Experts of a small language model.
Size: width 256, vocabulary 10916, 55.2M parameters.
Experts: 32 experts in each of 11 layers, 160 SwiGLU neurons an expert, 2 picks a token, a softmax router.
Training: a variant of Adam for the experts, 263M tokens, 4007 steps.
Below are experts of layer 6 (counted from 0) of a mixture-of-experts language model. Rows are named router (the router's row for the expert), gate (a neuron's input weights, with its number), up (a neuron's input weights, with its number), down (a neuron's output weights, with its number) and show model dimensions 0-255. Each number is 500 + 50 x the weight over its row's rms, rounded and kept within 0 to 999. Numbers have three digits each.
After each expert's rows: a language model's description of what the expert responds to; "comes after" lists some tokens at least twice as common just before its tokens as in all text. This comes from a sample of Wikipedia text that the model never trained on. Tokens count by the router's weight.

# expert 28
router:611517523484456453587554550602470524470504552532506543511562479458528505520496431572491495492507415410457396459422461420552475569428628445472507475519482505478447511501476566481456565548594431443426517525583567546493466529551415495441456463540502510558476428402504623553497479497481448446455462462536526500453484541448485544563597488553525440500470530516476533622519418580489473544452568453420521473534566473433510572527483407565516624439541401492485447495411530432537455559493620537546503564485574469551558445476501444531549490522580415398423549482492576492491472523592477540592470529549454504488522413532502489456463397491577521516488448570523468463543458456489505543443502498477552493481457597421483499509502483452512471456477466505485477493574507502462551514560522
gate0:425426492480487458532467509508550530424483435536589578566483557548552540509588492542518481493542506486507515482514449519552578495486465545544615461396506494525527478395462499460425567562540560566511463423543496502457489496553525431509482474535512414520416513604382559595550488536532539537470522437425527468509521601439530539362579505561490483467547487552465511506555530570484472465562512427546402516526550540583497470476463606644544504475525468539484430466492465423476513432512474501515508581519416433444412522500474510603552477519526522498434488447438467539555445548408453540461521462570472362455523554460586521468644503512467426497572495477455501433485443520499452530519540492500490616428451427535527472529493549503551527440485563488464514502551507494506423452486455
up0:534464616469527529533485391405500549537454434512511469492524562444422516464488474463460546510441490465527548486531465506425435496434477527381417470522475495506566546487560585449589450525499524477567600480498523456545502528490581538434558541522465599492499487469470545502592558472482466384443501519526546509513516512576477421551462570521462522529487535526497577493442500547659447549471412490555633478538490562467561570517438474457582484486526516507522552535434499543450391479508419407544436465490487536435505538528512564574483525498493509502480437450506579468529547464544525491496492547513458574580461525607463479557516451522471490496449407516513508485559438435605395502452493599530491466567538483591531590363586550549551488547551422487569531481477474529479443489483546
down0:498501480450541444389480516527515495512577452494529441444551485550400415391491516525468466537517509472531468497486498472500468584428553452532436497570581500469532523363516517481511433523527524496474543513613580515485445463476561554522495487459596523565523518378501611498554507496597422478423478503513470561516575515592451421531514463525523420462466595429543518551570530427638553487461524500477496512514470481460497457487445510487454520484449423543499456497371566483529530526436492583530514590420431518527464428514566448542513488472558433403548460471520624489447508403510534501589491452431410582423527432483456489487474437393507530514540496508565561499495535463521524528513504537460447521538486602467464568490486612542490547499482516437559437426519532519456397491482513
It responds to: Adjective suffixes and proper adjectives in political and institutional contexts, e.g. Croat-ian, geopolit-ical, National, American, New.
comes after: " the", " a", " of", " an", " New", " United"

# expert 18
router:504645508521414482485561567486473540554585415442536440460517585450414549604580469525534490562395580498461513523469480465533472489496550585474494430564454520502436533499505530607463549430509451514408463491475486587485466544500476546585432518458408552519492415463583457631553564453442477493508552575437511598512540480518467462530538480507616490514485543487484562574468522568544470508433582473527536418503447518552508579512387508510550478489537436554519466508466515503599520550587441469524404500535498501560508434592498532452559577535479470457470544448465521487474502535545467559483460547461526540528401454511419463538450459473522478457437508512602449546455447539519504475430454423510514423514440490473491466447393516432589442559575535531558503498458498536561455473490547
gate0:447446452583504575554546491411453574542503496544580552519456458396557498444456419459452563397530528595536567481587457544519518513572543487572477444546424552505534547516501433404590384512527544595572514439547488493534450487454592482486526455453498523462558433462467464506540458395490457495522384390445504386497543494485495527468488599471498428551547446528494520461478507456500440540493538465526400551546570533459518464522474501436477408412444484568524494581456434421468512483534525420522477446509445503484555404490408505541410506530520484482546469480512482462503558561528567468498514442480485560558485543376514530495440529496536458536476437483472557495521534508452495569489574633424456456517471470486495477500549553527402542463481449552589524563583496464455436484486482
up0:503522523433472459420444496452503450521473446463498566491543546536419478470427518568526467545449522558547531478516455540419452432542548551475426536490510458410480583544453553529552508454524464506495486419469444441446475456485526462430555558460520439541580434449488447422534525533587516460437486484485436547579666539513518514532526427518563559562541455395507535487572467533659476447471470489485507544525531545538585442405553546505501459551527464479490457456430590540539412580510471479532588441473437535415499488550583444444568477420462506500432578454533446495525518453529565421597470435495443485591469562516589553469560414554417479465493427513510473534511593446516499479480478489492470558459488500516457496410554492563573467550413498453458527486590473515507527493507399
down0:614519400533576473519547523444379573499524476471526509469595425580523505529524583497510371608519416525546576534452484513512498520527529477528596376459590469545555516531530526565526476550510486518461469509542488579549608535566468493462457535554461456477550478462473481476512446402558466477516484544487539561452567482426572546644506488487560513397456503497529473458555577522452533504503472492491492577617474427476468559480505502392490551401545488448551479571469566523475527478527494510482465544521505411443447467573453501400470461449502540471495572495492478589494478568457504621498433465591473551494469462486518506545520538452599498556571536566443500485516472487462519440504521399532452509522421479458480494508455535494525541460513515442515634403461497565527407465510534
It responds to: First word piece of personal names, place names and titles, such as William, Tom, Mont, Term(inal), Be(irut), Rev.
comes after: " |\n", ",", " |", " the", ":", "-"

# expert 25
router:488569500470594450540505471554617593524526511527543526581508496563493508482562609433497476531486544516546533483505546389506549528468488467536500455418500450440421571569443560441447517519534505563507529525514563497554506541495444464574404584557532451471420515503529527434498479572459539477520612413426526522488510541385557432440486444445455497500457574490499442429524491515420557446489491473558432481561496516476438465474543448529434456443536521558561468469527422585508552407474536531540408415410584467587443567484457522433433483437478417545518412588496528434545449521466489513527504524567413437504565511422494517455491528519450455523583473574456598533447588462550524539480518544556551488476605447446538508453499485513503630572451537464548518464479542500451507487482445
gate8:443558476593483370560539506571515466435465487549520561534469565535465394570401425485529520490455492509529499463552477449454462522552462499452490467502550537460516554475526497516444488531526447497507595479462575494559490471519486466445529488542558499502415444430521498516581446456523465557508475566451480499539466506521440443599489549529445471581507451533548497510480608437443439526626492569389509398540582474553503514493533439433562415470522496512559525589506469417476445544530464518499570389477517526434514431413545482464564410416489554417573464522404419554599495439532569499471556553453496589486506511468517488423487574602480520561495509491507483484561474381464494611530521465461492561540559531504514526558463460427511453542439389492524573471501457519573532483528574
up8:557486515542455521428514598545549422445574478482439621534418577531517515483516535539523440520436511490518462514449533538557456523450447415517388576566382471408555499432481527542524529559448571476522532510461473566440476419460401504538497445500507581433565384452557495494581510482483525434507547544542467542480437473452469483544494446553495494462489575492491526404549414502523511544571421556541435502573496563525478523518443593500439472509457520483519586529451497515378441577547475516517444567504437552505488476590463511522448506488566501462573509517587534547462457544528536479541470389510534394471498602523586522451458420602520445471437474572443519574589426456464481446511562519576489381585546541454468475466550510537533457586511491487509439482510524494503527502483506
down8:469487463511517491431511459478500569512528522488515526519511606517544582548449528627528549590512454519538410508525417506462515535487477449483551496510542487512494496578518528431510615578402455440506410470490430442495475564542560543516472531448438451482527651561619537522574573515526658441541571541523524464570433509457471451427501453618477547467522503438607506426505475545478540404439515532525528438475509387505481533480576576541508563545545537495502520475582344563569498456563484491491476530499524466476471553500411491516539516490509466602436447488446413508525531478507464432537461444570594456527483521545527486480491504450472563546531555497485632520476554543504544492480428417509546528474529421503512507528470511521525556485436569498539479593470455545561439495541451
It responds to: Digits of years and the spaces before them in dates, especially birth–death ranges, e.g. 19-1-0, "July 27, 1999", born.
comes after: "9", "0", "1", " ", "2", "–"

# expert 17
router:498467541518546481532520570536542472398453492492551571500508546486571484436472451538420544436571438424558560487468460479427423473495546496534491608517562468444566543491506422447564583541495501470412560502549565456501539469539497490482559524513503514460513541443459587608579481522526611503431552491448444521432475543567482515470542555499591404443459552565445440486554465525486472544468517483464432527452548526567443442516460566545563398541560468502503469515404446500464519530471548558525488537553578438564594426520556480459507525491503577558443445606481418466532465507506519557607496557578542549490559555437460458499576523545471551501528473554545432520584487408470537549492457557436497410480516588518569570510420498538447431447479518561486578416483470434480376536482498
gate0:455441485497529487496591451547494408506536521587440522486510537529474590378518485477437514492453482462477492563609464513470467493528488504421537533531506418521486457401432581527522572525455548490527501522515476437443499495535605432561539480418465548512623568488533494510436512529520545540562541482544477556473443490465401514485531509440511445422576473410460474504464497487558481504542482634485616530542573481461456538513470505415534588557485496445427595516462556462502436508461548540518443541536449584484457545449443613482518488562460542543455557490474401466569444469502513492537498542499547654499491540533440532514431494529502583438460458472586561529475592517500491418542482535481476484596582558490468556377568432476477538499500425514585589508463523491518469561586437
up0:531442530502524488508495541381473454449500456496497521535562425521406448567477564470521392416439563486463503402495550457565605573476511438466519461515499572539477503483535579573411538467489471545442409567638488445438453572543498459547465587468526536495528524508477492497506445434561459458438532507511500420475406413451440459467485545525469482539411547497457568610470468527507538514443491461487435432483454450480456551454477497566499506449533526460470382440524409519489519462500512585480461542482504489537535476434551460571410499572569412493443580549471547494478513458559406535412573492412426437462521431518506463484559445516509532454534574584474581471447559415586501618581419523484457472472493548474448505467574467550527448550433522540470489542502543476517478486544545
down0:431526537613466591486578413531532516475462520561527474522506530528476541495491518500546526573533563466612498533498517552528414455485459607547498602533452480492481474537544415521623487441353497501483476554483467510512519494527432558437518543456542476467506517469505522542522463565513543500601474468487526534548572507422489588565488533352578549500415586497538503500569523447478443472511528414566526442511438550533370424516559486480551540512452495504469600465550500439489464624476506503487429475526426562505561489451457491411482562456456550518556435468537553500479460537544546459472521565481479484584513517462581531536503543553463529552575472457442536613496511511400482490494444473604513577450484456579473487511491514497376464386514521504532584523446518538450529597456539
It responds to: Articles and possessive determiners before a noun phrase, mostly the and a, also 's, his, their, as in for the Pittsburgh Pirates.
comes after: " of", " in", ".", " for", " with", " to"

# expert 3
router:482508582465433543517502485582513465456485470586405460506520575570549487419494516459532428465545532580584500443530426528520508468594473470520462561467559475571491497518447553435519460500538534464476517580557487520517564449578467436485565478469544512418529558487504501528551456436563524564514471423497470521527536536597506503490464482450393504512518430489468539401473580386512533457518400417559541549537447565488464463427625506446507453519537446417461579511444505458429482556595513518454504455549486497458480509485461557560482509470499500507564425416430441506617441500491551553471429565492501490559575557548531460473434516476396575522520506412521451417499474564559479575597401472495537591534550386569448542517487505433487489427530518385503497558488464487546425457496548
gate0:511437528419533461447519454499509430539599558533468526508503554484498470451559419457482531528582488554488505440453489476555565546479629438550514499423493547583474454523419496466476513483561557487543494561543529546483559500542420459509601508560569434525450446502539616496489603532526427520565436471442563433440441569504437546553508491448460543571501522533503489441486531412460479516434418518469485599581476563473499504431512424498469482479549499502506480580467595465444431532510582521533472456497451468536547488487584524443529459506498573570522491539422472478449489522546496452451420490502444544540529510380541552475395520553419591588600447570540454569522510478482504612527582517476425501499525532471470443535559529425400510527486440441473548535548509433461499608373519
up0:519519542536370472458518517492541550485440486529525502471620400526447495553544492545417532613464454609436520537504525519483515571427456455464463502560481611482456551510550479472507448454437507503465514437433513578467498459491485503444544469505561568531534572537468418543554532538447482528435488613498495465444511443443544497540488497511462525539576506580493539548622526498586430529434469534506436392481527394580548483579501466522427502400463492547581509492538515458592508461447527570486502463482415424445483525562458470523535558461537454549427563422534500497493551525548532510557478492557462506417470525557497504539436405429592554514454413545430471526574518457408449510531546475557572482458425563507458519568437539486566501497533415521455478490376495401512481494587465
down0:508481491560510565490496420506446491450448549508428513527513598548469456455442491597489508457524588526503514505440464512493521441569593510587490589520537482577481538535445487515529601540485525558486496477529588572490553455491466445549507479500540541440530560439478473534490532504539470507495564417474472576516517475526533479467505543526516534488532460564531541419420634476457568526453418441576585477448449527482393510435523495475548548499498486563559413529404497411463482553480429485466476512468542515543504487508456602394492476608477544462490487495469475480515464539559446456478498538483494597556401430455570422597561535448406508669544411527605470524525507563438446492545498472455478593652495536571583558542488509437424487492500544518518513540521522486459450534401523
It responds to: First cell of table rows, like row numbers, header words (Season, Party, Genus) and infobox labels, plus some list-item openers.
comes after: "|", "-", " ", " |", "2", "\n"

# expert 5
router:539533499571530458457514556483545521539553502472589564504539523540464530533508541475546460561448545453424516586497483504464454485522490535509538480582490601492480482502525491477513448487518506513478494381460496494559413489493477472432434497512491501450553488406492452528564571526488563498481508486457532610601517531505467413443508432500430512550527571482603451581564487473579493515469598556488561446454595436564489572615404380487577466419484474634534506555540576579478406475512468525490427459542536573577550453475534496617553477476410506505557592554463548427542536465408479567477483459490553544503457458457366465534417429510515496497476499581519504446584516434442454502478551485499438476522442603517481472467508499559547523432490587482479549522464563514592536494482433
gate0:574464459488553566446518484492525466467489547466507577408492545472568512492479480539504523578462563434526493520579536472540452535569469550572599476541509518426439519518499473509509414505507454554492574480592539441529460547537473509461535552527451455452500486525454430514417439475398588580463459462521537378465442437540531471426556524563559505543570443536463530482566350517406499477604400481441408500521485482563509434511531520566534473482555433538506505517459445456504414504524464515489545560567486490458533533480528507437572450436525498444522457595578400535553627540462466442487444536479596469387442427478456418484494450541566469491552637488460511468557474480462571504586531533445532576466442474456440518490546523531504482524454555418490468490547472436522528408557478
up0:496562493444455457581550621474542515432485446462496591449464485482537609446486459434495546561515418469519494448515608484484500543497535448483512418511524491449560542468541469496532492421405487476392384468460416605437538469542536460533562482485540469519474504552475474518552540558485464463454484539456480468448557655468477583571505501466419504385463425478494483485471549602518511497543520441568466456473470525577418514548475511456517464548511554499523459467449431577492655471485432477631502484440530522555452549529491362513490579431490458505528462421526496533526494438559484475504569482607528469600496566553470503512575502518459436536426477398479526480546513494479520579455422496420525507587499490459371531509478547554485469479467483526449489495454494467425469512469524
down0:579580566503486432511492524593477500422509412505510475499590507523526553554534540397572455576559483505550471553493580436501596510550581484546535578465583427489525519561572609533603443448435521535429553436507566551478477556529486593455410486555490438410544446536462514519546436503535566525496520468575433468564501519571535445495470498444470497501432593469469502490478467498516495516528535546505452483577535432498530561498492465527597503497527498574502562511460486528513524601504541532455559477502453477631520452481415632480490578491480617478496486542424465483619546446495596508465469477529472465539463492512520445503435384487506521477482523631488514391500496483591446509521469591556517450492414529547473574580469524457565564486500504479473421536491491464508444490545430
It responds to: Space tokens and single digits opening numbers in tables, versions, dates and measures, such as Band 71, C# 4.0, 5.2 km2, and LaTeX math pieces.
comes after: " ", " |", ";", "|", "–", " ("

# expert 0
router:544528488527397530419482512498535585543457585509507469538566509458593436483566486456558514543469486556432411615514489481581430533559552571540530486539499522530475530549475420524524519487477460473481467486459521557521532560486526621514419501576479517570472498568423493560571487538413535559423482533548493537518501409565470468566485421643479447435492494434415453599450546503484538533456518513459527471561563423535441504632493471436544494509537450543429516488442482510597487486553460460406489439509557540477540515473470576428442473445561553498519562504552590447519509538418485486524488559492483507533426442527420552471402366504543494492469568568555476448496463458474569414460510469544551429422445483507513466455468503512505445435492504609506522512411405522534567442538491
gate8:430485457576524482413443489493565571596432442521430423443550485564601532516471474480438511501574390510559511423567536438483444582539451497496492441381457493526607417597417562497460521605457513450534568547456469494514482503497509503561454553526497562566469507480459449484476439494520472423475502478515550553512584549474504440461452460580497484493508515484440570452512488499436551525434454426484571447453443475529354523501468568547455541486498497456548551515484403601511595419542478566533415472462454449496414507489424485499503530601487473507594506510634462501524535495553558472502488466596557515502536459447480565517490534434467424540536451487502440477430519485539538509473564504502451516401561494435573549461526416539420523549557532548532423536478477442449461492529567
up8:547550516402569490531573415565479460481589531465522524556430531546573515557454555508541477464413495476517518486455453425410447463466518426537462546431562482388568415546427592421497480552480593503447515467512536480598571547582488477566449557554488496441502469492566469520551479521535569506567504439406476521482491543510571511425553486418501510521490479526496476529480482540532554515473499535566453405448545510538532509557497490477526479449581503423485470378512408492483534605416452449441435505478444535561584508608512548499560501542424441520521504505466387561426524435396401465481434491421527502458446470480464553464495573584462428550428472558447485596496511449387526556461546446504466508494543444497510386541419486587484483546499494520508502483521460482533496473442526
down8:536575536488493477523464439498570420487445559563480614436512504478474531510597499518456523514477516530425512545509460462536621514571468519483512527393417575491529501501450511528509497557566485489452447622457527556543522534500444502496466455464548418542452542479450523469557473570419479546508471526432469424553551513472565528486509550619450485421497510548479449484535505554470591510601492500440486489575478570557485548439596551428421472490404459536602560479499428474440450417571454541490488413448511490552571553502436521532457469532440488416527417564530495419584516531468434490492395554555535543539441532532535423506566589492474513540550529532469544538509508503458605551507575514451583423534463459466377487502524430469436444487505448403504470503451385474453457459465549
It responds to: Later digits inside multi-digit numbers, in tables, page ranges, times and coordinates, such as 67'2', 49'6', 7:'4'1.
comes after: "1", "2", "0", "3", "5", "4"

# expert 14
router:449471447565438503513510616548406512488546415507508497534536513543431543502597516551516529582426504426450510595475555449584489534433520582456488542598538533512448545572520552518494501576508388483439517574520500518465460516501458505515438536445477589516463475535535480588542584357417511519491574580570462612460447566490528457556467465586590548474455575502506594567495505630583459470440563451549524483416513515523606497495414525438526531506557406488478431445515470555578492512544483495552497550584526514489495434559547546392560496510466537478427574469457441458514513583514499526510434516474539495503417424508460459473442510499566481484456478498597483525521451504582496450415511453501515465534478537496471539458511499356511479541484544519517506474469480518594532551537528
gate0:434502482543495455557491482479610527470560472518427416542560509474474467432472580516534405563516420409525530473534573541541450558464500484582539459468444513464528470490516519464494416488533485556478534480538606456497447432595510518385479501438543451532544488554431480547431449504590482511510544425534466503486539506556543587542492491498527581432488471408506524485457478486532503599494466426438380599545419471476456431481585470475459510467461586458536593574601513498482502536442532464528517504540449512473544481440503482454534436478555505490520499527543473547594571456494569532533461562446555474539467503449422466502457505509485516549529657482387584486549618512540575439461472454538544610511469510542474547562518468452535542568501410547500507466533451409447390425456452
up0:574437498522423561514488454486484573443577499601548459470500453435511504517403539570565463484476415503479454455534415532492602533520480458482412528459518472571591536452393409486581544473516550440504549591414381479458510501534457373507498407502532506510437404429482469557535549540441523487417425535560611487556494441466428493460485456514454447411449490548461536517533520558471545565489456582582542531461441546532522537460522487506501505533528445529423455459458502519472584515448568607524603471546489492501447540488456452528454506483464495565503597495494506422453419472578480505456500496584465528453543584515510543517550485482464564449575519476550554388537546485529441452576534568548457449431543530503535532516491421567573549491459453489558524416505460516475546581539481
down0:534520565461494480602432480534440516427392422516524457492605487534482477420565472474506561584515572478586603460481523461565583382454533512504498471399501500483525428488425499463500463437458463591485484492459550552506513538480578451448456495537529466451468508403486465421454511449458588513495451483574594558544498503540403447472483507514500503499542519431561506455458469393475533436502494564529532440510547466462534535553492530450419565519505506426609523483413454477526471558468535540548540558469469549488551575546494484558456491510574583520540413447559546473579468586434452490442525479566547488523586534564544547482517500519566463446491503613528495461513554488498549538639463529535415566492524511528531442549470476533583618412471463575465551564521455428528596512504547
It responds to: Country, city and place names such as England, India, London, York, endings like -ville and -ton, first names, and pronouns he and she.
comes after: ",", " New", ".", ":", " in", " of"

# expert 9
router:509535518475504597472511487535572527587510395563545460454541533497433439462492541550427397551489465567482528481570603564578560530510440515558502527549416539533637447464489479373442402531409459536540576516504486547432524494439474475511477435438478543544586552471452425527443519405449569545448506557481489413501466543498501552457431452563420548406541497498472495549566464531522492508503527521500493568504495415598530382559527553494496426484476497529584507516473527561464533451461489574545566599523502473512528460443377440549437580504568463462560535504527507461533495556496558452456466549533467603536470450516597464465509529437537502460503569523434551476442527483542553498470482481523458473453422554478508482507423400586601540506501586494566493492508493474504485458522599
gate0:534544519517553547484513512517517447545507517569488456485518448604531480472546459460565498474459449410465522473619400545507480522559395604546484546454535431504623506404522450512548573462518581458490462557546528507448554534502495554520512497499562540519459461477464500406417509449570524582401506502453545505473501463575521464460527489457500487454471458454456607472495517494625428565510518543529495557478520496577506509448534486581494549465525468503569519543551568499458472540492459484542658482538504565479533410549424497502631426538462542494514371522489450485532493481453608501495467517511367532545461510559510391536555539488546427600529560565553539442427505522450389476449470556561504493561460477492420549501587476601452533510601500516502525484471473551527431470522493
up0:444479555465533502542476495527487435573542540541514568437471513533518463427467574523520529460493504446449598451528512481527532522483487556592595458546585484436530623453526588499520538453502517529523537517429527489449526454499430524459487428385525529515430542486519470444591535530540473483491542492382516557516589530415412476516485473399514549550500604596550425432507453483529415584571434436485583463447553474522434434547436471548475395382499541587594534503512470532465517455526541497500482418438648367453520513478545472503486482521480499541518570502521460469447493564515456535468426477430443512501584446474512526563468535465554458469484422528567499498516478454450431511444451495451495546463511597533513517521407528444483549558497553455483572531525479574405457598514492
down0:462520442477515523506533521507501547467480510515417500527544437497448577451491501412545406472517537514452443437457549519520409502486577414463465419545524500501555494534429435514505455540552519457581562493449501522469456563462523511563502563524441570507534552481441532498504576505520471574530486539504543488496575503490529452591468458484462569482532485393485570539463538512502457406425426519477529581474505480558390498482551446495482528419457481489581503533531386552561380492519482500519403441400487514472370561543490408603510534446518463468470580575526535489505480455503476516466630515511519554515452461472540486575495492457492368528541596415437552461554647496537489459548571489604557586478432483418475479505439451525576506551495476633510520479535490463544466560574497
It responds to: First digit of statistics in census prose and election or sports tables, such as 5'4'.8%, '7'9.9 males, plus signs.
comes after: " ", " |", "1", " (", "2", "3"

# expert 31
router:524581503464464527539605553490489534592490613488551453457559602555472548443483432532579521543520383417445507526512409521430593605437557568515495495461527482460468461561559532538505529548587528469427449534512499567551596535500494514450490487460469506480507573532543468456581562531524435421546533512585522561471511562497536543509494529551516566373425550546491522475503468504528410478493538513557496538492488496476545503553517537460439543501492482417514512512571573591527512451535485480496535595451485482522502422515561510405529509517540550429505529469489559524449532496486477465538406589442445559603422446497484451527429558434558538590506458457451608574556494461446525471420472544542466554505422495454432509429450507474386466507495499487626446525543477489481423531624533
gate0:422583500476555519483540557517518492484504482628559524582490521463567480539570515441519480508516517504456579419485482474495542583467576479544512499443542497588446522524552505460484485535457517508558469376566513450516413413559548428413510433477608568425566542523480484516516427531550469469531539519482555486498470481584449508538433504567521386476553577504484391578485459507497490579515436452464537575507411512447563500490604339594478518433568520435468570446450587404519582509502419508457518494399590466548452512439489491554437446548555544488550517515544548587526447475473471539499483511540433506492427490500466489545390463427512533465458535530500499584405566591461522442464512520480516467553492476488478504562552462452499507510547461382437526517479515436478535463466558
up0:532540488497575595483446494430503517597481539540586455457438553412513420530569501432542477521468519489446531522463549479490508552485548572492458495505442418537478437587564486466456488501416529578524446506568462538487481516478573489549494454525552524521573604575616448511589453537535609452439580571550422483460467594527465570502546437586491537449509496531451494561517557540482471557505545490439446626563486523405600559524572533480440476476599441492494468569503503446522514485539501573433508459425481545537488445499525448521544582479513550418494500533494547558560483540499471420522513492425485566537518519517512553497375492496494547568501582603495482451517534476487558467532500532474553434421425499519479551442462546377474463532468445476535461572578411379454432479539490
down0:536505469468479470501546595490429548550584505460527440519508522574544461555529455514695456435547500474562482405482579450594540443550515568517550447549452486464534494546544494490545479448512464464460493546478489538476496509448499445500477462558510497552387455514536443480546494502552459461489526470508432504469560386460562443481446514617578505476458461420565605587516490473502484485523518499537592461503491455513420513507386414402455550508498494460538475547461482494482576535479446472505524470558549614505433512528447616436467498467415542541560525553487491533506591475534508546484461482586457479503522454529449491399477558513545525367567484491504475416515550512536396435449540504500613513403510503427443437439532540457526471530543480429505459567509531593549537514618458
It responds to: Everyday nouns for fields, activities and institutions in prose, e.g. manufacturing, film, work, design, School, University.
comes after: "-", " a", " and", " the", " was", "=="

# expert 15
router:486532462519549490502495509437413483498511549465501591461545552417385566492562543422586512527472471415548450561479475421480532435533555576507422512547482440508539497467561566572484503455473480465494460556489518536484461510475418531466482540493527518593424488540579566618464567523488492559545617588494440605440532551537464470446503467423546495507480533439446483392406568501491517444457496500553482507590526524466465539507475552550545532492553419557531446516434520551543476494557427536538500494447420549529514490557576374528562518472391473407522506499424498500471577472568393474556490607450555516507445464606503535530431381462562470477553485519557524475452502432487455467434459471479455512550472529500471438457440534462517479597528509502519487539590586585467444520554564
gate0:581490489536536485596463482529529595556444547556618476560453530504588482469501482486460488473527459496587616518453551399524435467475477515478505583566532535448425512550575511504437465447501526473493583495500530441406460567541467460544416514618490539596466560433453603462566617456461456586538505497467454486487556477457548416406571424484495452531495443443566494494485581486461514510578573556489471471487560509434461492490519533533439479490525485448468468520462437543572545412440524524598470581508506471517427506554516506455544477456539438558510538476517476567447512563515490525511410535582531407453493547574497484503445466570481446411484553443495480519556478463508528548415490501481462581546597494558425508419564565481455495499565484543415537464425424486553420462570566
up0:553529504427382390455481501564519430512465509550390561517451463438491425509454532535489499386519527431534492465515475617530601507482504485581514493473417577525587503463569613581545559498504575511522535480500449499500426531540484515514468507579531542552442477510565541497553387557529486508455485446564493583550458443567531500539475525461443482415391533496557538469540518445465455610523395540507414517492438509489444457447441501528588534434608578511476480504516495545507456436410479404577521418422510520557544581526549485440539538489454508443491577539540528575511427538469462539497545473435477466548470476503532597562436398571487461523521535624472503518457477531521465536469423518477519499480493434526576525479515548504574462503461555523511527620496572519547496485449530
down0:528413506600437519468512549578571589478508620565555553550469480515604573482501558403543475453566487480457533457515440478370396571483558520539525463451512505478571454571512522541578500487560451421429519525512395510564500454521457462484506475485572513473444611425507476548510477492524431553482450508417525561441498520484411513448551486425479502577503486467491442530447490524507529515519468510452522597538508448550539545557467473615455529563509539534476434537508458471510490473509590567622440552483411500606476580511441477413451407496641540566544528539497519510568499427504531480431544496497506583480517469440475481474468487532568498542551484473502489470487541481631498433480423519506423569432506605520543560495499452573454442422516511466467588511514519462476467537536483
It responds to: Main verb right after a subject, mostly was, is, had, has, plus past verbs like moved, began, released, won.
comes after: " was", " he", " to", " He", " and", " it"

# expert 12
router:580541426503463568438485577559471434488521428474545508455544567401457471539568556523555504568473541452469512535464478534471464416503565487486517490555513521486485536500492632510416408456600479509473498482529546583503486567510445511562432549489466527531574492445554478560583599496464499530437512587432510523472538491533498520556511430489431551536490511398547480537447522534566502537427507462511485442503445455576498579587457549493533502426510391575548437489477526610520489553513460478528457518481471533534535498562471442505492444469524526473468550507482540430538504517438530475456417543482605468506454490536476450501408408467583422517476535535583432631534445579479576457399441407521474424467405547448418466432473556470490445540532559558461554409460514580505412557533434
gate0:507500613497525476481456458408455500476497494419616556460494486576558437543472524449514495423615462474537521451497474483489489574622522547499451527450556507500490530481553483458614597494444461553488552476526443445504505546424565454430537439521476466515509510544503565500464492518515474450488558543583487455481530527507453583448492550513569528523535480583429472555540460440428471538471463480509449531527500530456522447607603494625468484485577551515372495483417595525397526443498484448430559514485486499554554575516432482530481490543482453542576499533445407511481517482526507542558534522487488514551549579613508491477562535513471567496488609530373572410534476471518502463547543624501538473553568566445477653508504439559429488392490526438542501493466539476444517464536526
up0:463466480521435441481418500528473480540555514500478442569490485556541407452534569443576525459427546543572542577564448434472566545531489467446457529437440541557595512457398576384466533582606439428525445455485534469537508440478524563418530440537567514412468497504416609505567460564511542523520450440492457528654504497521539524521494531471569540508448520496582613446436521516562379477571582476472490420553468511521608536471504525475521464428561471448522600520477527468529478525527517376562452548524549462508545465542446546503596523550524522532512477545442461503622391544464565466532498503467534515501506511530486469481435441491532490446526479488558443501506551432534403534466437520511525511516541536592556523544441562488474496554459444513445467546449491574506522538450562
down0:479502576510463517451511533531497532461511504547512504545409549555536549589515477393564521499450463428499564551472409511550563504466558501524464394467509540564418492475530445540601549526394472573432428582557504403499400537483430460425400475543479545448489542499540473520474519537450375360525374505468536574473476442546471583476525446414498448488485430558549535547454493513537549478466545578427481422503573531493418565547537582501510501486559474479436568550540499501540512451511551494585567533596416490405487517519504455500575385471499500529414484502448530537422498567463543465577524525411459527537494574410464508495448509524501500471459479440489469483531502445519413550495538464548524532480491472514472530459419581460495458527521541532602505472536494514482584577408490
It responds to: First digit or leading space of small numbers in sports league and career tables, such as 3, 11, 15 after a pipe.
comes after: " |", " ", " (", "1", "–", ";"